config.yaml
n_layer: 10
d_model: 96
n_experts: 8
experts_per_token: 1
d_expert: 128
d_shared_expert: 0
activation: "swiglu"
moe_layers: [0, 1, 2, 3, 4, 5, 6, 7, 8, 9]
router_score: "sigmoid"
normalize_top_k: false
routed_scale: 1.0
balance_loss: 0.00407
balance_bias: false
scale_expert_input: true
init_std_router: 0.0255
lr_router: 0.000568
vocab_size: 11380
norm: "rmsnorm"
norm_eps: 1e-06
tie_embeddings: "early"
optimizer: "muon_variant"
lr: 0.00232
beta1: 0.95
grad_clip: 2.0
batch_tokens: [16384, 32768, 65536]
seq_len: 512
train_tokens: 265900000
steps: 7957
dataset: "wikipedia_en"
Below are experts of layer 4 (counted from 0) of a mixture-of-experts language model. Rows are named router (the router's row for the expert), gate (a neuron's input weights, with its number), up (a neuron's input weights, with its number), down (a neuron's output weights, with its number) and show model dimensions 0-95. Each number is 128 + 32 x the weight over its row's rms, rounded and kept within 0 to 255. Numbers have three digits each.
Before each expert's rows: "comes before" lists some tokens at least twice as common just after its tokens as in all text. This comes from a sample of Wikipedia text that the model never trained on. Tokens count by the router's weight.

# expert 6
comes before: "\n\n", "The ", "In ", "- ", "He ", "=="
router:126104152143088132147065222155057205112124194151112114107079169132149109146178130104151149098111115138086104169120154157182109080124132101067092110136064156109128105112101146152098136137083142145129157122105079175116144130129096159104128158067082134066126146126140129110129170124092099153
gate0:158084127094155181078138088137153127115167123170156141148097098185123094115130152118191125104122184119158173087136104130124063119114112093074146101158081089094140167112172163140188127138131129106122067069102140117150072139149172135096141105121114070095087087110058144093089171122120131164
up0:122191152081103132147115142131158125069129113073129112142135113087100124158104094108065114158153176092129142141165183047155118109152102155212141145124093192126166087156094109078157111178137146136143149176133169105085142176133129103098130173128139212133128135113157078152130155129117173133
down0:169131137098064118111164132087123160113125118193172087088134144116134078140152096072148103111126102136167145154144072183156148083156105093123121148110072158114083173124163135133141118074205083168098138137138059157094127082137129087130166160092172175160165087165117091112104119129154095124
gate1:132146132150193141152127166140068131081121101140149123115159160085139085113163098109167140211109097159133104119098132151113110154114091112097126176195097150157112114110096116125113120186113136129193132108169129113138100209064129120136039162127137091140155158073114107175074118134121069123
up1:126198117149125133112115159141112126115044133103109175102126124141105124119155093158151155157096131152150098090089099099151118100111112121137160121204130113143130108109139184112086184108160080096193142092148099150045137161095157129125175126159166160125175224078122142163129171087107113152
down1:112201084094108142127128173172123101107155101126143123127109110115130113042081095159118106073118169140107148155160116135098167196190136097113179179166163148164162091183188128156120143115130198153103149122100155175150104094150136117150066132090095110125130115101127095140127064125101084133
gate2:105140162140148135136147115125156130094195125106117143106107130159145124176128134146114143135154087072141048106116142071054119105094175149123115112167087117133089114131112162125227106150207175175126117173141081167079116154089100147126089145106143157152156103135139119123100067139131130051
up2:112119097086047132149135120131070151137121148150123092099197096155134086119199129077133157170086150080163093108145116116202167135167062101117102176154106142104142140175165148087136133107085097123131130094115136191137112151172176123114091134125173140067146124087117170110163179127123126141
down2:117156144158138169091147063123119165139169087133131159093121120152179064147127114116085086110116179131124164154071148104185126153129084115154127111157111130081143097112157171168175081160168105115126037125128106129124097148090168128159117118157181098075137093096085143147169142178060142153
gate3:124124111108118116156149074115082077146151186146172073096100105074190161091150167133144153090100112106093132164099095105147075136142108116101121134155081098147138166101137123130090151126172150108116069168096098189107109110116135107150181103110097082148130123129040167186116177095149111179
up3:170112186147144141110070135142096146183178133194129096114124104111108123136165157167018107113114154166169089122078106112125128134138103087168130139156131095107129175109134172155114121082172113131089129187173138077095085087146159089174147145145123124133155110161155146143116216126139133164
down3:086123135148182134103118174113134179198122086193126121155095145130089112111103129107102154149123158133157103118113176148141166122101140124210170131145148111148196165119131142183106134127113179133160051100135131115125107116123068163122084097085097042107181121155161126100121171118169171153
gate4:179176063153114114112127089179148106164098104096128114138123134120143117130101194150108143161111118150100126110132157105148156167095083143087199127084156124120137132076121084195070116088148146151106139157152131153180056136120134093122142065166140139116175225140154133146155127069137155150
up4:149105157092158103084123167149145140088150124154207140139140057097133168131136104133106144100130108091140102160213108117089046166170143144154104132158110164117132159200081138166137166142098081136146053073115120116141186176123157111117093138107109176127146106113159164102114133136153170109
down4:151118136141138169123127125069106163168182129105118105163143118168126162138130149065150115093083103104125117162134129139117196111176143106175141065164092188115171115177110124137158128171173185200082121136092167075113149113100117138097143047168158118131154101163149154103169134131141063127
gate5:101106106162138133123086099139100133128129136129138159129084140141114061075103174152033082139173069109137174161065169140137140164092167077153158070163152066087137112097133144108143094108148112059127095186181128157117128115152130119115128130105138145156072121181136116139072112161114145158
up5:097100126123130061097120107142118125098145146140126161144114200215150097119145153186150089159152135143106097129171123160116097165137157179085136111132154202120131156184122130150128139099088136099117136067080131146108119153114181152153133118127092129069148153136117229140082112182188106143
down5:186110112110074142142158054158201100144194127110081145138129130176132128119082107126156147147144157136151079171136102138065172108122126210075074109122113175125129176142140112150093074121109121122103148146163172151158136122144135097092167139139126129144114158101136139127188115089169044113
gate6:112159104101070123127156148166177120176089082141118061111124081146150113165146100185157139134091111145145168111127152133090089066208118114201140088148096135155143154144140142142066111155171144100084137112160112057119080113175186121120119167168141131145116149121089094147151171152148161102
up6:148100130145118094154191157128129140146163118153143169042130091092222130149112114155178146126122118136167100085125131095153107175115130118134081064132183086121172112131148152125143169147191162089194138119125126158149094147104099137123120165162114182067115164089129138120094108118139087058
down6:091119165121204126096100139126165110121095075130115144074131133078137127161117114189124128119077143080176092124127073098148172110104138105174118038128128065136170098110141142173198150124177141100101151051118119098143126111108158128089168159128159177079108109115136116071109138114146143109

# expert 3
comes before: "- ", " ", "\n", "0 ", "|", "1 "
router:145112129059098155123127216132119167134113113103130118107137153148140119199169185110170141108139118095121073148117140137117120069130149079122069121184055181085113112029110154113144158138123093094113077109125119127111125100126129111114132188162092131093124164096106119127156154166067126164
gate0:115089087130110086070127142146213103124173119109182148130137077118132117119132190144088100140069173179095147088134158106166160109115205058162165119112149120050085133095147124150118119120142137088092111150130135119128122151147125062073163119155123125140080123161106097125140114139090165183
up0:126122162131137171096064100060078156178132155127082120138124176085071153175026088133149147092088099134084127180171111158085128106130112128135070143139114144156120077146120159095148155078132108171130146147143140113096165098119164178147061159088146138165124130134134127138130141126117078083
down0:110145176141091144099179123077087120102140085129143158060085101114085101124094158122104099194109083139138070163161093128161140116155095103149118193102143183110132114144155068138191140108033099132111099118148083106160181076078135151152081131092140126105113141148118112144114081136121132124
gate1:096175163158143110119094158112105149152094161064166135076132158167134140134191137095152103147134092115135126127138124178155174099167103088112145083128120150104098163120125180141099162171083137102137138111160136101125123099098124072093147081103157088159103023150129107134181070200115111084
up1:110121130116145109107107090109121075125131155135079150159116195183160130104104158169134142113093160170112126208086116137149109099179136189112082154128094123132069125139141119154092148077120159147170114101082219113078135108116156086185126124156077123103094179085141176143165120165164132137
down1:141155168149109181116163186134092168175175115089170175124110157178132129114128114067113126133188205150178100062149116157097130138112134121131101172079078112067157127130129134126131190123145101071100160088136134113146146160118156081105176091106127151124108086126112172101122068108127081109
gate2:117076088124127104091158103121146157098115137148161157147142194090175167188145149146136128108147152128113152158165122148121177116217083148119133080094100163164168100116104209145162109122122132084075130148100107073130131161095097173103112181135084123152182157172179087151149167109119163128
up2:185168102132209141132127152160063163102140121152062098149106056117110116109165120116085113151128098168102148091159078135129101114104167152113093165105145129128157133082056072149097105123075170168172057153119103116123129145141154166110083114168139080104099119168102085118156108138153142115
down2:155123157088117153038123182100126114115091176111075126176123086097106144128072134161056144138099110138074128126145088115172166197165139107140114065125096162102147159115144127108110143110180198140136140053163156126154096121085123111099125206147173111136099103140124142133128122136090104129
gate3:105107142124089175134154100107115139146089140089108145054155103221150119098172111112135143133142108124155115135134116114068082130177119112128137136133137119175089158106164199118120101124129173158093068121126079067162123137117069088077117140126155160116118129160098128072149162206203156134
up3:112134152095155151150134133078069107106141138092077065154124087150117159148124089184058092153070141085135146148129140133109159183104106176097125099089118131135078159127142143110169134138129211141135095090137109189178114142131189125149119096107204083122054153145149095109132118160136118108
down3:143187148137126106129105111134190156101114120132098144104103127077101162099112144118045151147077123151167131089132147118142075088171133160074130136182189163101203137092143130130113086125115089119137167124114110121126112095184092223145063119115133105082185100094139089112122081110131116127
gate4:153077132147102139179155150203186090121138163134108148130168126113143181182105191135141081121177169164116155152181146071114167077162118112164164081155128157178147163128103161142157126127095126114132073174162103143121067106080086117117088136134153117163154155142122157120115144123167181176
up4:120071127123151090127117104127093114171195123112145141129169109168122180098155175120070104168136075107132139123107213099147101107149154119168109087141135175129080111165031150145111080137124107105131116153134179086115060129161111094119131170163116090144119188106084130126114178155137085102
down4:141093136102108129075062114103070093178122020113130118143171157153161152130137165085074111104129131137157138068048196197148151105130095120095089104116118133154125096128187154174104135146160121121160104144122176114090094133143134148167069103084148136146137142109111145135100115130132147095
gate5:146136116121082067131121154174167187142170122146118147090129116088095129110150102112167197124088139139119173139153081156171131147132122150115130126149142159095100102151166100078151150110147224134095121122125073095109077130126100120110108191124199103113175161194163112040143102121113139133
up5:123132118095099129073070140179153123106109141133130174124115106166155095105093137114186137149199111126119080114153186104114130104157133098145095141104167199126115122185122122139121106149167047111158159106128138145078131169159136176163129075143125134085173091127132094225116113077109127073
down5:131126130194092131136097153094038111111081149124108118108114102083145149157191121174155141124112088130087165164132126131129123144137114197153133156095102109123121128142088099103135080087179231089164073111115106086150131162111103092115123202084144145107182146146162123126116141169085109153
gate6:144123108090140136142108117065177133075139113109096092166110091154167120088127142136154153091131061151146102188065093143065180154126147120099061149110116176137083135087120171129180124137159139131116101122090160144126165158139124141172155103191160065099150057111144089092104114150152096161
up6:129122143182067126180128171104171060138101132153155113141130048079093115098116089134152088132097079078186028161108108089128146087109129114125102079095139131163147100106111106134190087073118143126163136121133148107103110138151105075147122136086124170142090098096131094142136092087102140148
down6:182130155120127069138163103131136153149096122129068126109172149135102143105129139183097102097122132084095075091140121093166070206134117098151154157114180207075119121159093132101125057112163196165088116114186165104151107112124161161121124118119139099113064173109135080128092122117148130143

# expert 1
comes before: ", ", ": ", ". ", ") ", "% ", "i "
router:121122120138077207162156182105150185132064073163139089097126148122174120137139124099177196160128104173143090176080157085122141156144136144130090150106124103105090157122130139092123093134143110176130118082101132150184110075115107098166171216172144138082136138141074160152124122114121102136
gate0:176128163145140172113100183068127159148187119122077148054128109132147060160086139121128088156146107081113156142105101127161155167081141105162167125158161152069050138131109114091064097133098172083137095117126132164095124138151147085152186129109153126096165164140158126077098154127135090138
up0:181113132131142134146139069096102073110083173107148085144091165163153149083120110148114088125107098074118125155126141125137157069112122085122149137164188139083183076136105103117140139150080152111140133210134144089060174172129129092147157094091057163149126112135153121175104151117137143058
down0:106088113093131129170123157161167089091087080079128146137089152083133114127138095099074128154168120141072142154139160136122165135092189078135173105149153154082094101195133156124140157058170135061129115135143100133152128112116143110142092091097162110142136199166130106064148086170100176087
gate1:153157147086166218178143130120135136086166074121162140095147171120087099169150124168118168133168162138180152141140104094109136156110174137187118124075142127117149146100147193080185127078125132154174136152141134147110189112123107137171115204095099125154077085106122182114158119154091137124
up1:124120105137130150145126114096122162137123179103163114106147183134145151118114157113118104073108091154119134144149123179131179132210147111157083133131127033095170138145092201139120143129127070111168084114196152168124135064146122070164198168133079154097140121139117181168160118114164140137
down1:133153083168111132118157103143144170133118107096133160128102089098168072118082144141135099083115129154168169148149116098138110031100089068136128175141160103156149135079081165109168111107141147173155165101133144082104116105173127144159100157123114063070123080059154147154091172136097079098
gate2:105165136133108146127100147152112060089138128129102144176122126112083154126158125164138116089116132161153148166106144169102145141089122137102062134198094164143137132124099076181053116132039147128108157151145180064099171100142136168095128199161183136084158090165101120098088153111121120153
up2:151105155114141156153153147107168176139161102135103114053138089155144121125145134153098121154088146090146171120125094142123123150142148143100139173088187095116131126182140086129089099152118142176035046096129078132138106158150093202118162211134125161179170140124134122153095112084114170109
down2:115119088089121120116110085111113073164119205185108101109167076089097070114180122120139174148115142111101105114130140151094134150085102119113166141154103086121111156145155078125159144130088143113071120110174085143129099143169131123148105200147125121201160128094152036153057125103120128095
gate3:184120075150144152138105147118126179145123124153162116077099169186069052117208128079163134160046143137109132119145098093115100105191107144130100085083190162156140124138138152112152110131144149110184128082122114138137115136136125155119115145136159054166109077120100158100096101171105090117
up3:159121146121093103120172064130182097167139130139174135068084123097142142104092127141089131169096162113116084136164121086101150193188107116150133083107134078169132094099093104086169135059158124143156067118089092133127176124154118181171096102094129115100111133052133185100135130100092118128
down3:108078138101113177113169144130114156050158188133163143076137163159128193149086080093093112144145111154089074044033146124152147101086142145131092100111139094115120134109115114107052131132165095123105118065155149108125105160189111157114136127143108089137084105132142123098114094120125128110
gate4:101111143125103100146097125186176166124183128144094143088093149079126111124107128145130130170099189147149120174094121147118097122123131166125174108218148114029134175137082111047121112129142140189111149098105158103130114116073090089142108116086111161142168144201133119100158114126128081108
up4:110124110159112173122109135082120089105123126061099116151121139183160135122117106146128047128121110105145146070143094131179132142077080114059072126091136158156101188126149177102179118145150141114123185103150141118141094086069148111139095126136142099182085112114134096073123149135039160171
down4:162152100106151118136106122225193118127081171160062137090133153086136136151170136126129098169173105153132089155074082132135107092098178084170102151127147131077165151052137104124160120158072130167144115087175116156160095111129098117158106114117173197153133142136164113108110122144179123134
gate5:145126135109123144091145136119107179182105182162114151111109133138160179157249164120097143151051088183159088106103130189170133129127114113131155162105169141118068112166105143158172154144184136139130110116159101149162074138085116124099098138122142112113131092145110130183130088134068086117
up5:152173141148164129163091144130173115071114092105122162130122154141116099115181123158101127091115114202132101086200166168088127128087092137161131110147094092121126099150116116105132103163165191124217130111144121126082125091119109155102113226107126144104185138128108149092069161126118185094
down5:168116167178151147155133147154124112132137146101160117182185110143175135083120142123104111166072113139082138068136153170075116123121115114145167156086165153100112146125123120178091143205076114120191155092102170123168143114159123062166095150143125105035101155118152124128143167170154073129
gate6:075177028101155101102077125158082159102112113128093122112133123141100106108120108118154106088086131181166124095156157096125167117070130094142116124088128168080154125138083105136141142112057072092137160077135128125070138163163161133131096128155123162148185110151168171143058120174144133162
up6:148130155123162104164079137149101126178172087174079132163101080111100120154172137183137080063135111130160112080072112143134136091062117101135145147139127113094164089178159114101132096140111129093063074088154134096184115120178135128136116025091144104108097144086124110149115112162136143152
down6:136145110163130127058090101089112074141120087114106169108146144163117162163095069152076191120081130116158086042135159136120120109190104135125128115090106076149127102133109121160117093116189113103120135164108085065102095174092071175156140134159122058105121137132120147176144120108167131159